Below are experts of layer 3 (counted from 0) of a mixture-of-experts language model. Rows are named router (the router's row for the expert), down (a neuron's output weights, with its number) and show model dimensions 0-127. Each number is 128 + 24 x the weight over its row's rms, rounded and kept within 0 to 255. Numbers have three digits each.
After each expert's rows: a language model's description of what the expert responds to; "comes before" lists some tokens at least twice as common just after its tokens as in all text. This comes from a sample of Wikipedia text that the model never trained on. Tokens count by the router's weight.

# expert 24
router:099140160123133114189119145124120115108102144128150151132132124094136126158125113083085102095145091105106140121125129165121147152122129128187145083114128116133155123117124115144128103113129177150145157158105151151084099164131147125110123124136087108142105153135114109116102124151144075156116096120146089171083120081108119127124156091133176138104120186104101138100124102155138145111126
down0:129116095135141139080173161173136097124138118118131128118137113150147088160107140114130121137145116132110102155146170139135147166185156127100064094137136121135082102111167155125135108120127144114154117142127116151110099124151125112122143098148139148083135112113128123120128181124147108107132162135092142108083132140139133102168188133119142141158125133165141129128121145138099212099120
down1:153144126146126124127128136137145158160072126102143134135158133126110159128099137132160100103142162133113163136147075181099122137119204085098134104120122096105083115122136106132112150137154125084102104082104129155094135126116117139143138138134160152162140124109130118128162131154113152074142109144121119120131179088120107130093135142146137114138127060145127115129113150109164105159100
down2:067083210133154093134125135132142115116116093135153149143127157115188141166149148137114130145125112145110123147167111138153131165135139147164168124106135111160138128132140120129129134138123139149123167133118127123167165130097132138083136146108097115159118163086135108098105171150115137112096126109164096116114100149097147108102142145120164122100123142108118167131116082154125112152171
It responds to: Years in dates. Four-digit years, mostly recent ones, in table rows, dates and ranges, such as 1930–1937, 14 February 2013, 2015.
comes before: "–", ",", " |", ")", ".", "),"

# expert 43
router:112161179077141174148146168085125130136134103159095143081113099185118126140104142146138097107105123156081124144133108155098109156126129135128150119085130134066147115150082116144111146136129144114147130158147125115146089135152160110131179144153102145115139111141093103130093132101150127120126104153171134140141080101125074143116125092147156131120110135099136124110107134121137154120137
down0:101156141138153128105125132124117138168119149127107141127138118141161137118114151152152135063143139124111115148106099098144173148141109127120106120148195106136201152148136153137105098130134097105120133147108126147122139122085133135122140132124151136109088121131148077130144155157081132134148137079177182157104149164125126118160139094074090115109126136118137116130153113086167124110107
down1:116143137147139120140124150119092117149121111074142130116139133115160159120117125145115122133119104130083131145138128136139155107127116095149144168129138128132000110127123128114113130080123135109139094100088084143142129114082137126108156126134139098102125127164156132105112101121082150114100102125126151118134121143167116102172089137160107123132113134090155149138105099154149118096146
down2:149125090127106163121164134157117158127135112146136159132127102149144130102158127127128101140185191089131152135120157169109103116074144142121129109130122100137070097121102148111125114101131149145163132105185120146109161128156113124139104116121145123109097140128111123145111176166144126141128131170151142107080122142165072106162113121112089151148150138136123109155127122079099111125103
It responds to: Place names. Place-name words and their endings after in or commas, such as London, Bangk-ok, Travis County, North Maced-onia, Avenue, Creek.
comes before: ",", ".", " and", "'s", " in", " ("

# expert 32
router:135175122095110134139094179097122105105105085117073157108155121161139139142090134118090116150143111161119145145130104139145162140147127119166108124123124141144122109101123101139134128149145142091157150126139113121089112139123146163116167155140106106128106168092120093105111128163116090133149115130165138144104112075123153140148123131110184169109105161088105158170093144143101137128158
down0:123128177149145094164096183133141124154142171131092096104102123119135109110132121093125077138121090108090132112123101136121167103113107133084145145120155113170131102125135159106147146157125116071140113117128165137100081101127107132125118132148166112073140120153096144151139159153125126126147108137096154134132104110110167080130092149105114110124123103129141112088164125143179123120117
down1:131106151091153133171110152115125119147165176124154129116135123115130199127126167128151101107104156137124148104092073130123107119102109125162142116110111142116214136107122101135132101083122132135122144132105106130118119132166141113115109080120148097127111160146148114104127064129138134158146172077145113158110132155144146154093122107109126149117112144135117162083135118115143131123099
down2:119129165116115090118116166122118124119170097123137140117120152119100161135085105136171104091106137108110128128209131111156142118152172130168107149109138118165072146120157088128126112138113144128129170130129183147146117097120099155089135123116111111140122133121117085131105100129130126124120108127153122108156167088124138143142118095143162107098137123109085158082144114166096097156128
It responds to: Dates. Month names and the comma, day or year numbers around them in dates, such as September, May 25, 1835.
comes before: ",", ".", " –", " 2018", " 2019", " 2024"

# expert 59
router:117096097123138129131092109150157121109129147106126127105142103086164135165130125101141174100144097130158139070111183122120161121115135127172149156128120098105148135129134142151128116116127092136122133158121128168133162167128185142091106108097147132134131106109140141155136135128151165143113127127090135114086133150115110146197119160120093085110103105088152085160130157124143105142158
down0:204119129136114176098157122122149126159112128112147134112181078103100183107137117131150151123147126156138127150157105158155123127154143120116135134115144122142112150133101087107185132156121124113108146101136117134100076133136138074131126145134119155093155112104120111138104108093143105135084165152087116143107108138170135155146132127124101124143114165149160147137157117161103082128110
down1:159117171133131136112172128135152131150155143168106126130153152128159175129133131105156099123141104127126090162179069149150145146099127147091156110157143116125114135085068142143099085129170086096098131131107132098123135088110131125124143141145178109133141123076126124162125098127107116127143114129151174157173133151158130147112125129107106127095146126144122138158144098156115163141116
down2:126157136147131138149116135111111120107067159131118120178122171101140129178152135154118120123165118123171118148163104138125091108146149163107105110122136095137094089155149127087109109103144129117149116117098086176140143122169118120113130113139099118105098133144155159179129105142130061127097114108097138109127113131103113055103143100146140134095138149105140139126138104122101106111150
It responds to: Prepositions in headers, fields. Prepositions and labels in table headers, infobox fields and stats notes, like as of, Round of, Runners-up, Date, Result, In.
comes before: " the", ":", " birth", " office", "up", " a"

# expert 23
router:144091112117135150114112137110091134091157144087149101100150103091121131133127104111127115125141133131156140138144142143120138180140120141166145129083113145096161153149126099145106152161148099099113103134186143110135155141101123095115143132123129151130106087102130182150134103156096120164139122161145150099131143187148140099115169161155133094131146107092151115104120177090089143140152
down0:133136128138133119134113097134118141144137150141094200107152163139132124137101110135103148162098140129144163061085146146102087134142114116088151120119129137088065122134089099102141120107096141110168148106137147122160103116155089094120127136110096140105089134165154160108157133131161138140138140144159134146173116133149119109166091072101130154116112129142107139132119108116124093110133
down1:129116099088131122135115130094128099106106079099117136135141108134150127156134120134147083119151089118141154171122120145119121087162138096200160117156136098110184126176121147130160130179148121138073118146149125158108126187123172125108131152112139123106120118104153144140115126111129141132116126122138142128074142166131156090049143137136113133105118119123157126123134116103117130144148
down2:084103143088146102129132134135120161136133139133149124101130113142140118123109098100112089126132077110127119102152091164154171142141149167124144134084136159131115120113083139182105130110143139132127092147157174106130104128104124151099133138138144154119161108117136158171125125120120170056117079152094122144133130112157104106065113148162151101148147094127112140138101135137150138150101
It responds to: Prepositions after nouns, verbs. Prepositions and copulas linking biographical facts, such as at St James, from Rhode Island College, director of, designed by.
comes before: " the", " a", " his", " an", " well", " least"

# expert 16
router:140112152157136111166132112150129143167136123087164135122157153136131111162105110118124102140106098105112141141150119132118114139136100147105100087161081143121154175114111102103117148166107107153154121145136104119135144119129101140175097101146132136148125127184147179150131093146109143172107109146142159123163117180086113118112098162108095110137181128098161152085150150106123122129106
down0:155131148138107124142127097102153090133156141125139153126176139087134110157119088176168136121091136137143170143162145109138154143113104132099144167143101122159100134101124089141081107115131113139137152157111076094163127099145127098115153110119084129132145108120168121149137163098126119185128133153127144132108109096108133129120087087151138097106108130087109086130128108135099131106087
down1:106114138112134099156126112166124113220123132155145132115170148111145149147144154121147159150096151111073155095129129135107141073094125134147130096134120115135191135111136132176110128147120113141084128128131119142155158086150125123143137111097116136118153137110173097156143127146130123139120150159098146133140115097060111120133124146162111132148124126078119128130113111124141072104114
down2:146162153157124118093169133114122143150146118121097122168122151122160139117081115148123142133106140134130175142143143094129123146161134180181161091128108127123141115106104122122138153109102143127165127122156096139117107114112090141147140116178071141169126152149107145089118158107160111121164163105102124133122107154107141086109134113110156104142179116080171149103138124128126081112117
It responds to: Modals and auxiliaries. Modal and auxiliary verbs and infinitive to after a subject, mostly before be, not or have, such as can, may, would, should.
comes before: " be", " not", " have", " been", " also", "'t"

# expert 50
router:146075156124143135155124153132146157162121106147180159070140113139164138116109116125157125122116153108097087086115113157132136109120147125116096160100124098131109154091142133091118107141097106121129160130150160109144143090115109100125118135138143157113145142175103150184118125063171122098119146146108124140091095123120114107139106133104139102145124171140115136138120081166165126106115
down0:121134116091104127137105110094107131119104118157184140089129149158123158164109126146114112134127111154116155156117128142096149115154142126122106070157159124098222106130140154099129123176115113168095153140123103160129142086089116124140147116063127134135151120110133137097117086091134129092131090153170146135103141138150127115106145092138143132113154144118165149143133122121122132138140
down1:153113122119128120131132128138148158161089119091160152117160123110168166117131090082106133077181127135119129151112091101177123100118140144171122147170128157096166128144129122144143120192111117156089129137131122115128156092115148144106160137120134110094147098094132119108143154121128126111088162149120113124099124117105152108151085078122094157152172160104123132117118147159136122144142
down2:110130148145149108110115088091125116153126152143081083132086133138127150088178119111119126145140144119106117103131129167102135194126106115110126085128121089144071142158135154143157168109094169118175148135141135181155132139147153124148136092094131111117134110130120166136178124149154132119126179106147113089108114123152122097113137131152124111119107124146134114147127096110170131154094
It responds to: Word stems before suffixes. Stems of common verbs and nouns awaiting suffixes like -ation, -ing, -ed, such as occupation, presenting, alter ego, public, design.
comes before: "ation", "ing", "ations", "ed", "ment", "ers"

# expert 5
router:116139143119133135136110144160138154125145093144150118140107102115137106147139094084159127154090119110096128120145126142132159137119161159120177166117135154075129137122103171128094125127120115142131183159122155142152111074140106106142152124112118096151180145132112136175094118087151170073127133115129123107095139076111099138174112145087117157159137144118135097134122083140141139149127
down0:161116121104117110111133146108162108121136114095178137143086121147117126135179095121091134134131149158076108166121151126102078141114135076093149126126132099130108173156082138142142144107149093121106115133108099135121103132114103074107118123094116120138140125118180155089124155140145154139104124111144104126133096156083151173111132158155155136110090111146148154158160097111120133120146
down1:136110133128155137126160097106132143089142104130137129126135143145133138153135136115154142109136138136137106133110140143123142108144160093130107118135093079134255130174170144115126152162128116150138123128126113131145121109101114119142156113154136124120130089156129153102117135134140116117138129140099118097147126093135127151147120171134139137139085145158116132119134131129112139118134
down2:120128142151109160136143116090112111108120131117161089123121159145126132121088088151135147191121159144099130146125147149112161109142141106099140130108113131130172125149155172092147133107104160090148111097167121159111141170115165134136128113149128134117126133151142158150110136161143128152098106107170126074100107144162150140106075168132157112093102133084111123097159144149095160119108
It responds to: Infobox field names. Field-name words and word pieces in infobox lists of vehicles, buildings, albums and companies, such as Coordinates, Type, Label, Publisher.
comes before: ":", " of", " type", " information", "s", "ed"

# expert 27
router:101170066141136113169116101108104146160107125137125125149129138140108159138140111115109090126160120165151145123127160142153107099138144105154159140164069156168160119130150137142144143111146149119140105106081148127150166123116069141114073095115123123132100146115170133080142146151103098118161128183084124156102139088140166109125134126135115121093136139121132148143130145124107122124099
down0:155136117128132119122090117109161123147138130128072096098154130114142142137127119104124160123148153131138172115134133134097108153083137102119119096098146183136056143106123157125133192140096075139136150127145113156138124142143135093137159142155098163114126134156150105151102129136123171130116127144156112077154136140152095156108118096102140136112149163133095073151126119104159164142123
down1:138137128153137133141111148147093109103124120131124116099112118158101124154119138129116128149143193165183118136119182164110094135160088125139106064135113149124197111113117168112120184095143143109153141114104127157101111143143159117148117139132148094123126139167120169155115128112134103113097148146132139116159106150137131161170131132145147140116111096161106123172103115098137149173111
down2:102140143131151117105119133154123098095119126128114113102146154152168131119139082158130164137173143121153107147069145113065125153104113151132103094157118154105079145111108141077132122132077093117131125105183098166162138118170113122150110156138127103093117119147146112144124148137130128101144152152133128138138107099128117119150111146089111128164089149118187091127112139133095134149111
It responds to: Citation punctuation. Periods, parentheses, quotes and colons closing bibliographic references after page ranges or years, plus ISBN, et, and symbols in formulas and coordinates.
comes before: "\n", " \"", "S", " The", " ISBN", ")."

# expert 0
router:130178095128113160127129158157154095135134152149093149099128132079155079086154118107109161088096151112118125113127129127167152183116105130155137145137118149143130125123137131112129139121083125113147109123116156156148136164108090135126112173099112094131115170137141106093154103161135137131149109128106140104167122140150095085179142144132135129125077140103136105123159073160122138100110
down0:109113064139147127097150125145134147151131103108124138135126110144120127138151103137132135162152134140130139143150130143115144142151143113080162102162139120115000077163125098134107093127150133153177097123135113169150133116129156134114143097114134163155176131122123108145110161133154125147135144140115113122127092148128115135121158127156134128171122163101125164119108162141135115126145
down1:146145100146146099121108163143154108146137135154153151136166155130160121114102133099147158192120114093136131100124136117123092120093155110127151130127109130150083138126115078144101113145112134109118126151086069113122170159115122130124136164142150155121148151165122102104143118148080135124171145125116145129143154140125133099143192153150100112131139161094125172101158129171128139077104
down2:140101106127148147098118122130129174121099116167148132133167121182076094109104119121100133139114192161147108132091123106113103076151137124142150108112155102110065143154114114136102125115112123143105134140136123083152136084074143112089122123107104142086138121175108127148153106129148122111132140133136081151134148135122119162146173124150102102115100126133107106111124166098107117129149
It responds to: Counts and quantity words. Number words and numerals giving counts or sizes in running prose, such as two, several, ten times, six months.
comes before: " years", "%", ".", "th", "-", " km"

# expert 10
router:147054133106094099135140141145147155137109108106153154113095126147160158100124113119162118135094158140101114118153081107145132125165141098106092157125117152127123132135155143097145095145107124112125167153136106095127133077120156128112135137129137133140117149181110108159130102078152143115092142155137140106087183144113132118096138145111124142143169183165133144107140123148113133158087
down0:138132156142119124133101117136157158119133138138148143101141113135103137128150149119131126149112123135130153082140145142118122116158145112102150135142116157114038101115152109122127114145159088112125105160106144071131125111113114165126110119141123067169090085108182127114122131116123097108169084062113085140110140131100164094115156140111168152100116138101153116157142125136112150126145
down1:152175120124154122137148169141109156149101125100124147117167100101124115170118157118099078113117135157113113133104135124130094115114162106176122109121145104126161154124144088171161125090091104134129157164137152117116114147084110138123121144092103126167105145122134120107081126113101122103113142134136157162134087116069131128118159114166108112138120150134079155147125087171131119137170
down2:111123156165108136124129116135133125116167121145109132157139140107108114124144123127115117086117113171122103109137170125128140154110142146109113085109119127131027088139141149091165160103136131160131153103103132154111098091157077129105127114137121112111111092123102116116111123131115113111176108140114127156085128144064102116150176114113146134172098143150139128122153146123128085093132
It responds to: Mid-word Latinate stems. Inner stem pieces of long Latinate words before suffixes like -ation or -ative, such as erv in Conservative, ir in Conspiracy, ordin, gradu.
comes before: "ation", "ate", "ations", "ing", "ent", "ion"

# expert 62
router:129144144139161132121117135109117042152124097159140103160097112137124104140123136174104094146159094174153133146139125166125153143152128137171127148101128105141162103085106125115116130096139146069120108102077103120153129154098128141143099128105138114145149095092132154083162162128120100095152127134153089141107143122122131145102108139149092114113120097085119135109102112103111145106128
down0:119126119086119095106137143133175122138120144139079124143142154124131084107114122136144114123108203165138116089129096143120136140107162154088167118142107159138051146102108110127117157100118124116135144152104112154103153156130155149136154129154114112130150131131133155155116097117123135144125107193139101117136108133150107118176130127166150143099134099184139076129120152162136129141106
down1:124170099151162143160135162142162117126151137132127158107122118131143121122124153106142130145113174108107147134119142122115099128095094166062060154133129117109096116096115097126171081122142138126160122105145131149110129129112095128118152113146179152153097145170098136087127125147158141146131156139095139126139122145075104113188151158150112136159117134156095115122126118120111094110168
down2:135099146110120147133126109111099137177118171096155124163139138120122121121105118137182124136126104127092127111151119064109163139140119110156105127134156160155162114109156128094143150128125127168149125123110137104105155133176149107147109113107122120181101122141170160110140170139096108129109106136149109132078135097142123160092159126085106111127152117100130164135167174119144182160135
It responds to: Sentence and section ends. Sentence-final periods, paragraph line breaks and == section heading markers, mostly in biographies, e.g. was a Greek gymnast. He.
comes before: "\n", " The", " He", "==", " In", " It"

# expert 54
router:188123145173176120141118124150149093089136168108137148106121126131157137145136166111160111095099113127104153120139095132134173112135118118149141161137114118103112134150090110135123115122117100151105121158113126127135101166145128108145156122132162175136138130138157132110110115130173101115153147090163104134103133071105104109147163090159091120136169143130151117072130077101105103151113
down0:160111152104102140116139098113129125105091133115132114118151167149140116149123158143152121121127174113087118111161130124102099128127112123147097137114111145163175127144163096136145180126115135155156146120169121119096169123102137107125117132106112102125149140124126149130134149128081132163107073192115160117157112168060076142125145120154126138073144144149102121115117076139128117111113
down1:120152099132149147095112120096119133118108163177116131083128136155124164092160111139122128139128155126091128130094147159108114156176116112144137090120168131099152177096110142141145149192117109124141197114119139139142130146151141094142135121139150129127110127121104115150144112153129156101082152135157173137097098161118154146101150129173149148123103077123113128129111174140147095138138
down2:158074133129147133095148114171138137136111129120083143167147122076148190115097127133122111103152144159111131114112064111105131152102129123126151117120174119135093124162121112157157126142123116147143109155156134086132162149138139152120098115118148116165120159117171117095097110159111117148079103180130163119124074121119129156141134122121100111123127126099132153142178112105155106119140
It responds to: Countries and taxonomy. Country names ending species-range sentences and taxonomy words, such as United States, Argentina, family Raphitomidae, species, distribution.
comes before: " |", " of", ",", ".", " and", ":"

# expert 48
router:169088146089111140113077153109150131137116082122137151097100131142144137147147130136148139136101121139093162066139156138146126152147111117134136131126140074117124108101127105093102172102108174082150143161162144109157096137109158135142144109137114129131183113141089155154139125100171129116110168090200119126103108107122134120101116119111147108131112126121152132092113094131124115136136
down0:134142130129102098109125119133131133108137139131091138170129131138122155093134171143107150119134169163143150081150095112155124130118165131114086110137142123107020104100077084126143136126164143120126143130081159093147126135131145119114158098132149142150182108130147143137160151108120122147125127161093136153173137127125132145178138141120117091131119088113126115135161148101102124121145
down1:140094113132124137142134065084155147120132128132136086150143110151125131135100131150095119122150159116169083093095109118132121086138156115128100152129121135121005126147120106112151097089100100112139131104121130100118120138135157110117120133128137147108152146148161140119119157107141114171127117125103157168121123141155106121143128116098116117128098099144133091177102140123101137093136
down2:112147132120136075129148151138118146130127083091140125163139128114142087157125112137133140119094162160136137107147099152130133147105102156097163156120155134138073147086114121146111157084124167107143164106059122125159106111127159113088143111154145161117135109137119131070162143137093115122118112116106132115170121183141167118127125126136151125079160131108145174146134112123156140112122
It responds to: People and roles nouns. Common nouns for roles, groups and time units after the, his or first, such as chairman, commander, players, time.
comes before: ",", ".", " of", " in", " and", " for"

# expert 25
router:153105121130137133165095186119152119136126122133079122148121140113133108133130124088101135115106097111139116101135101127147141127114151124159147083146158143114104117133097128169142079095101117081109118156125131176125069146113162140110129138143142107163162147135123111121114103100177123130107083114094097139098147096115141116159133097089147136115137191122147121126152068109148124149141
down0:080119137114093148135155143138124136107106122108151099111134134125108116143114103134083141139123132152122095127127128120105159154138107128133114081154131176112155142117112121166107097094107168136174128104136109136121055106126108180117090068107127149117145170181125150135135144167166158104130132108151136110117126125151121128151129151106144143135116127105117148166172085087086148155142
down1:122127127109127165139133143085118158106129129111151113127078124148111139095141153153118129103126154103124081109118184141101159136105151103136153103165149094105157152130121129195169146101144106109098145117107117173104088134155158099130156131160179123149135135120115144142169153176135150134108139140086107170124154144106117107135119137156176105131133154138133147092128144093103145119103
down2:114091125145128116150150109136127119106059147119136123141130125131131157111105135119140122148136129155140071136118126115103155099128123113109080148078130111127100119118104114189162143113105146099144119122158136131111140089089162108111098124114115137130170069109153108098167164131146127129098101148119121130140145151096060110123131126126155074097145124146138156125156147099137095112073
It responds to: Census statistics. Percent signs, numbers and words like median, average, the and population in census demographic prose, e.g. 12.6%, The median age.
comes before: " |", "%", " of", " population", " census", ":"

# expert 57
router:149157133122124139110099166104129126119172116145134136128107114131146166146151115138115101129125132178084165095107117131109112096139147104180150089114136136120150125145123129135138135118135143129107118157109121145125111146150186140117152123179076148097156088102133161138114156101128113120125155129199091166093131063103094097125139120138137139140140151114102138070115085132114133143118
down0:138160122147140123126100106085152151134098140085146128135123139133113147156114147097162119137113170105118191113104128136081116140109082120130121117081119138119095101143111141135116118124101144099113137108176100136160133132111100123100126140150143107114155104149134137129111170080094136131125101117146138167144152109176165115148131115149173127172146082197149155158117130107123153099104
down1:098100172108129116153087156084092086117131107143145120120160120106134183178151150140119153140134169138135139129106116114152103060150109107157131073146110110126119134127103134096153142154159125106092131106106130147086146148069109140127135131139118115157151150120103128118141175149123121079143146121177097132149120120091100126115157117089140120112103096130135146125109105145145137136149
down2:166100105168130175076145095128140175122134128163120112138104141130117132093123125139082100126109132103139102084136139102140134126128142108166098153111110132148063128120154127109140069107173143078181135140139113147070118165171172146109148130124134130118109150157147132165153140167129153130115145126113125161126130115122168103135141135163134123168130116139098128156132119102123142129118
It responds to: Institution name heads. Final head nouns of organization names like University, Association, Committee, Senate, Court, plus years in office ranges.
comes before: " of", ",", ".", " (", "\n", " and"

# expert 3
router:129123145132170131149122135149173173126175129142134154156115116141117135146136107131169141121082119151115140097131108112156152110127157142135147136114091113097095151162139108169100112143126095102117147182164094098126093144106107121148139109118138146130134099125106107179121142105185172102106130074135159088128107079120109141113110124089118165135120155130156126155138124149145147153082
down0:142118110142116112113152138125153106118119125146125139149128121167176112148105094109102133121154114073119143068153105139090082158126100113117114127156139152137074099100111135135088143127120117117116142193151116132110105097114107079111085099146108129152156161181109103121130122137109093115104096147120141096170173115126094144145122123147095169109133126155147096121112137126144095117144
down1:124156116114099105139123154111112112113154146135150150128116111100142108108150171148134147125153152177131144128130129121102140127147147095154122183110114114101214111163137142135144136146166163139119104162128156109130169103126121165127135140148098125178162120142141110104128140132129107096166116134141146143104082116117138155104065121135108128092119105128155116166097140117165171097173
down2:103104110130160108148153116126081167134161116158148126105139168100110127134120111121186105099135128147145126103112074129114143132138139105158108132128148094103147126135154126149132113148099154150132115100104120137111104168118113116128148181117158103133146110077127123122168149123148166159100182098122148171089105127137160101083140139127144172112103149075136159143103133123098148142160
It responds to: Sports table headings. Words and word pieces naming categories in sports results and tables, often after a pipe or heading marks, such as Stage, Team, Division, Bronze.
comes before: " |", " of", ":", "ing", "===", " League"

# expert 19
router:144111130141111134131143159136123130136147143084128151138095109153165139142152127136138168114133153105126144099116077104167162113114131136115137158167152119108071175146161112111096074124099132106125114172145133103104173129147131151153158161163132122131130162118117079126153151122151151138119156114142136141117089098098085126120112133124105141160085146107164128099151099141172133171160
down0:131148126166113129123157122113154121110094157136113132147106130140134105131154147135116149087122121181109142150111088119116116140171112130122130098140140120130084147149106109163167107157138116142106201154142158154165137094142142152166159140122123149115130113123120130128121120096121137148132139175132099124079091161079145147084095174156127141145144116126192127115105165141128137109180
down1:099130124142141102145100141150116122104155153132163170130167166133162086135093119137143081137100067103134155144160133173082181125101110141180142116084136080148146108122110100143122168116142165137122157189113108144126135152093096150124144153148088130137141123116111108104126108125097126130112117099145129126129108122111132101114137092125127167079129099111140142109125134123109138107149
down2:132145139122111141131113133108157128169104177154135095114090122103111128090116124196130114113113101160107122146092147174186121137151099121108105093108127120156111105122134179123152121111151134122126097069089128166127109110118183129122127169138117125078114096125126111158107129128144113133093121125130103118114098141142114177133114147107145123104105076126154114153111142174094137125134
It responds to: Word middles, vote tables. Mid-word pieces of verbs and adjectives (restric-ted, a-part, consolid-ate), plus cells in election and stats tables like Turnout, Invalid votes.
comes before: " |", "ed", "ted", " from", ":", " to"

# expert 28
router:149140156128127163143134180109139140112163077141162139110106120168141172110122105105167113124099125149105144130121119103115139106133160115155161124124128122096136102167127141154130155142124147131104149152134115133081102111114121128117171077154076101146147116107130136101099167148131123123116130118139120125177118083097106117071142101092117164123137135180162166087109085137120125149134
down0:116134124112152160113122128139086155111143133122155126132113167115106141125169145142105087144105140131114141132147134100129155123109143109158147082105111131105255130107111108115128139102125108119122133136128131143104121139159095141116104106119149105134120123134123134101090123127146142111126157170170131123173101134125135158115109109148132106105099121126123115134110077118098132145108
down1:093142156119106176136158145174118147134127158099129135121147121117117125120113163113114128172175104139124106178144139120152129120122113120179148140139156142115185130163114158107149096097128092126137112164167108129122121128112121137138150085103142131151152142128146097152112109140169121143116159152100141105076146080098110141153150122067131134154100113146140155134146162105126106181104
down2:144127095108142132114119092107135120101140121113159114116168139113142137135069156104114142115132133113154141129098140144141145092114110104131155155163125105146195127149142163104115142145136092152150154152147154117098158132101158159103126141169135095065112112099123131167110156114145101109143132110146184126130109080130150127082131146174109168118102113126132132137107105169111164090116
It responds to: Name-final pieces in tables. Final word or piece that ends a proper name or team, party or organisation name in tables and listings, like Racing, Center, Giants, USA.
comes before: " |", " (", ",", ")", " =", "\""

# expert 11
router:147085101114135151127103110119097112121148120111122111085122086109123146134162129109078139139147125089161163100132145133125127168142142102172125156098109109120160130083134088094133164149165125101124121106139126117106143137131138117148122130118164127122136111087147131141127099142109091150111109160123146092089107176108117144150149172158125086120090118100107137162124190150112118082167
down0:114131122127118166096107124159127128123155134107095083105131145134105125096131099132132103089136137140153151145114115146133104125108158120152124153152086165157097133113119115157097095069165116138126144128077177179157124115134159144128117153127129130170148101123122090149159125088104072140118182092145099112119129149113123117124098143158092117126128174097147135136177130135156157125148
down1:154140142131161142132159171120125108141143107116138160132108157078143148105147174111134166183142172104075134136137137125113140126103137109116122141119107119096213173124110118119119126126148130156127127117141072139122118131142096105114147139135126162097094142112140085126153080131143110104162133133079128149117101132149173131149103102126140125098139102150147103089136090122137082128123
down2:143118146145117102137103085160119122113115131150171179126115139113119144127089113150172149135133123123087121114148162126119105132163144148146154144142168139104177140144122147127205122123117129136108131145186149104141159098105147121128094112143170132114135098088161126114163098112101156093158140124083096150149157165101129111111135127121111108146120149125129125068169101133134139106097
It responds to: Time and place prepositions. Prepositions opening time or place phrases, often sentence-initial In before years, or in, during, until after verbs like released.
comes before: " the", " a", " his", " this", " addition", " its"

# expert 55
router:123124104116128157094115134153130162123121147109146099153105173120112134140159137105113120135105161104131130093119125126153149141157129133157129129163136142155109074105125116136107091099125135122129140184149115119149117088094184137122162098161166101120140141094091110176145173121123106110073167089121146155152081096130127140117140105087132141157116139158160105114162119136171136146114
down0:118132118104132113144104133150125131118133124113117119124120141127120114131148096159124101123162135104148122156083098121125113154161119100125142148114142134132071128135149156175093097113101115153103139101153124080094119126139107110145158129122125114115162154174126135163154080051129162114062131164112100150105113142112157170102144124166136169107122142147126072148108121174108131116140
down1:137127134143123083150128164117112150145078168119110145154133137149124124148151166128089114134111102092104111117059096121148081108142130096148117152144125139109050098118186112118140143116143123115086096096152144075143119157109099144130143166092118124143126122121131161118137151079137137155157135134128159147114129094132128154095135161130146112116165116099135125140097131130085144125143
down2:126109129133142131080119112147111143090160113120122153169108130083155146148131083114164098154115106153165135149140125099094132182146153131146128122169087143117140117117132120164146118144120173107147123144162103149128111155156133159137111110161120159169126142161154119134102122164079126142142133108146081130130091144132143128128160160097081089168131151106094141149102154163136152130100
It responds to: Sports terms and fragments. Word starts and terms in sports results and tables, such as Man of the Match, wickets, medal, championship, semi-final.
comes before: " |", " of", "'s", "ager", "ing", "ickets"

# expert 36
router:156121131161128115119132130119140109151137152138159178143113106185128148129106168126092144154099120115127140131133100136145116114094142121154132088128126106127084144116145106190110124167142102104074138150096127149090109171124103145108132118108115150168189179107137129113133134152135148150126138100101112109131151111106146107177150128121160090131139116129145135165131139084147084180136
down0:124114136089112097153166117108122079132102095149128084110140112120118122127145154133120129129119126106125159159114140178139168127146147161111082132142135134083063114124116151158150112111156134103122116138156115102099148135088120139143111154148139120143158126149060124114125123129180108106130154135128148120067165107155134097175111093132153109111119112174129153091099150121127107124159
down1:109119148127139102165159108124098082140132129138074116156134150126147131133122124106116113121105138108144126138157117165133154151121133133139143123180132187115111141177143090094143136137116143134110080138110153128109106112166119071177119152115172141123097161093110101110142137131119139167160150077151125130117147138122177104095139105128122132165123182085104134127131153137157134172121
down2:123141130149129125104110127116097116143118119139117108128147102168073128151166145083060152129134147123150132079128127149119116147159121124119124113156124116106215111097157128134146137098137119082133146107143145148134132116161167069137132121142120127125105157156141154082161147123191159097143105101107157127138111128125119128171137096150148152151120153147115121121152129121099083141144
It responds to: Table and infobox punctuation. Table pipes, colons and statistic labels before numbers, such as Coordinates N, Turnout, Density, aged, average household.
comes before: " ", " 1", " 2", " 0", " 3", " 4"

# expert 37
router:170121168124143131104122154087120149156120129166112131124134161154105084164118111086168076142128073158089135109139114132115102096146103168123173101152129115099125144093095097119128138111140127080096125127158139123134137124145122137163147118165125162147127133109106176136117110096139093118112127099159098130134091093115139147093140116128124077135154158141155105126115106139129177125143
down0:156105154122121122116092181125141149075140116132109159110163153124127130100126110115126108144072090103123087111173140136107105126170153107120128130128086088115036158120144094117126158081091124123158123107132093117145151134106152124113155120137107132125174141111164143121131102133126165160116114090119147124143134153146132127121091122135110132124131148075138140156105105148142136118158
down1:114111139125132152141115127185141072059115112102129126109162139098142134114113148126106120125095191144086172127139069123155112138125137151122114139128090148156116135127093069117112107121188138091134135137153129134135117152119143165124133141128108104163170143143126131134107134129140113149119140146125132136166095133137106116134092102198127123126130103130154124076100094120141128158152
down2:074144104184117117163119132158124181121109121159128162152103153144103136131112147117126130141141185127128115101130121151154084125100134145102118143121118128135085149108153107153076096080165093117095141127135118131123118114084171135122124125142126166106114109136134139152127126109147162108099113143135134111158168037145119129138176110131143133120118136124133103116107119102127119079148
It responds to: Sentence subjects. Pronouns and subject nouns starting a clause before a verb, such as It, he, they, which, that, the ship, the region.
comes before: " was", " is", " of", " has", " had", "'s"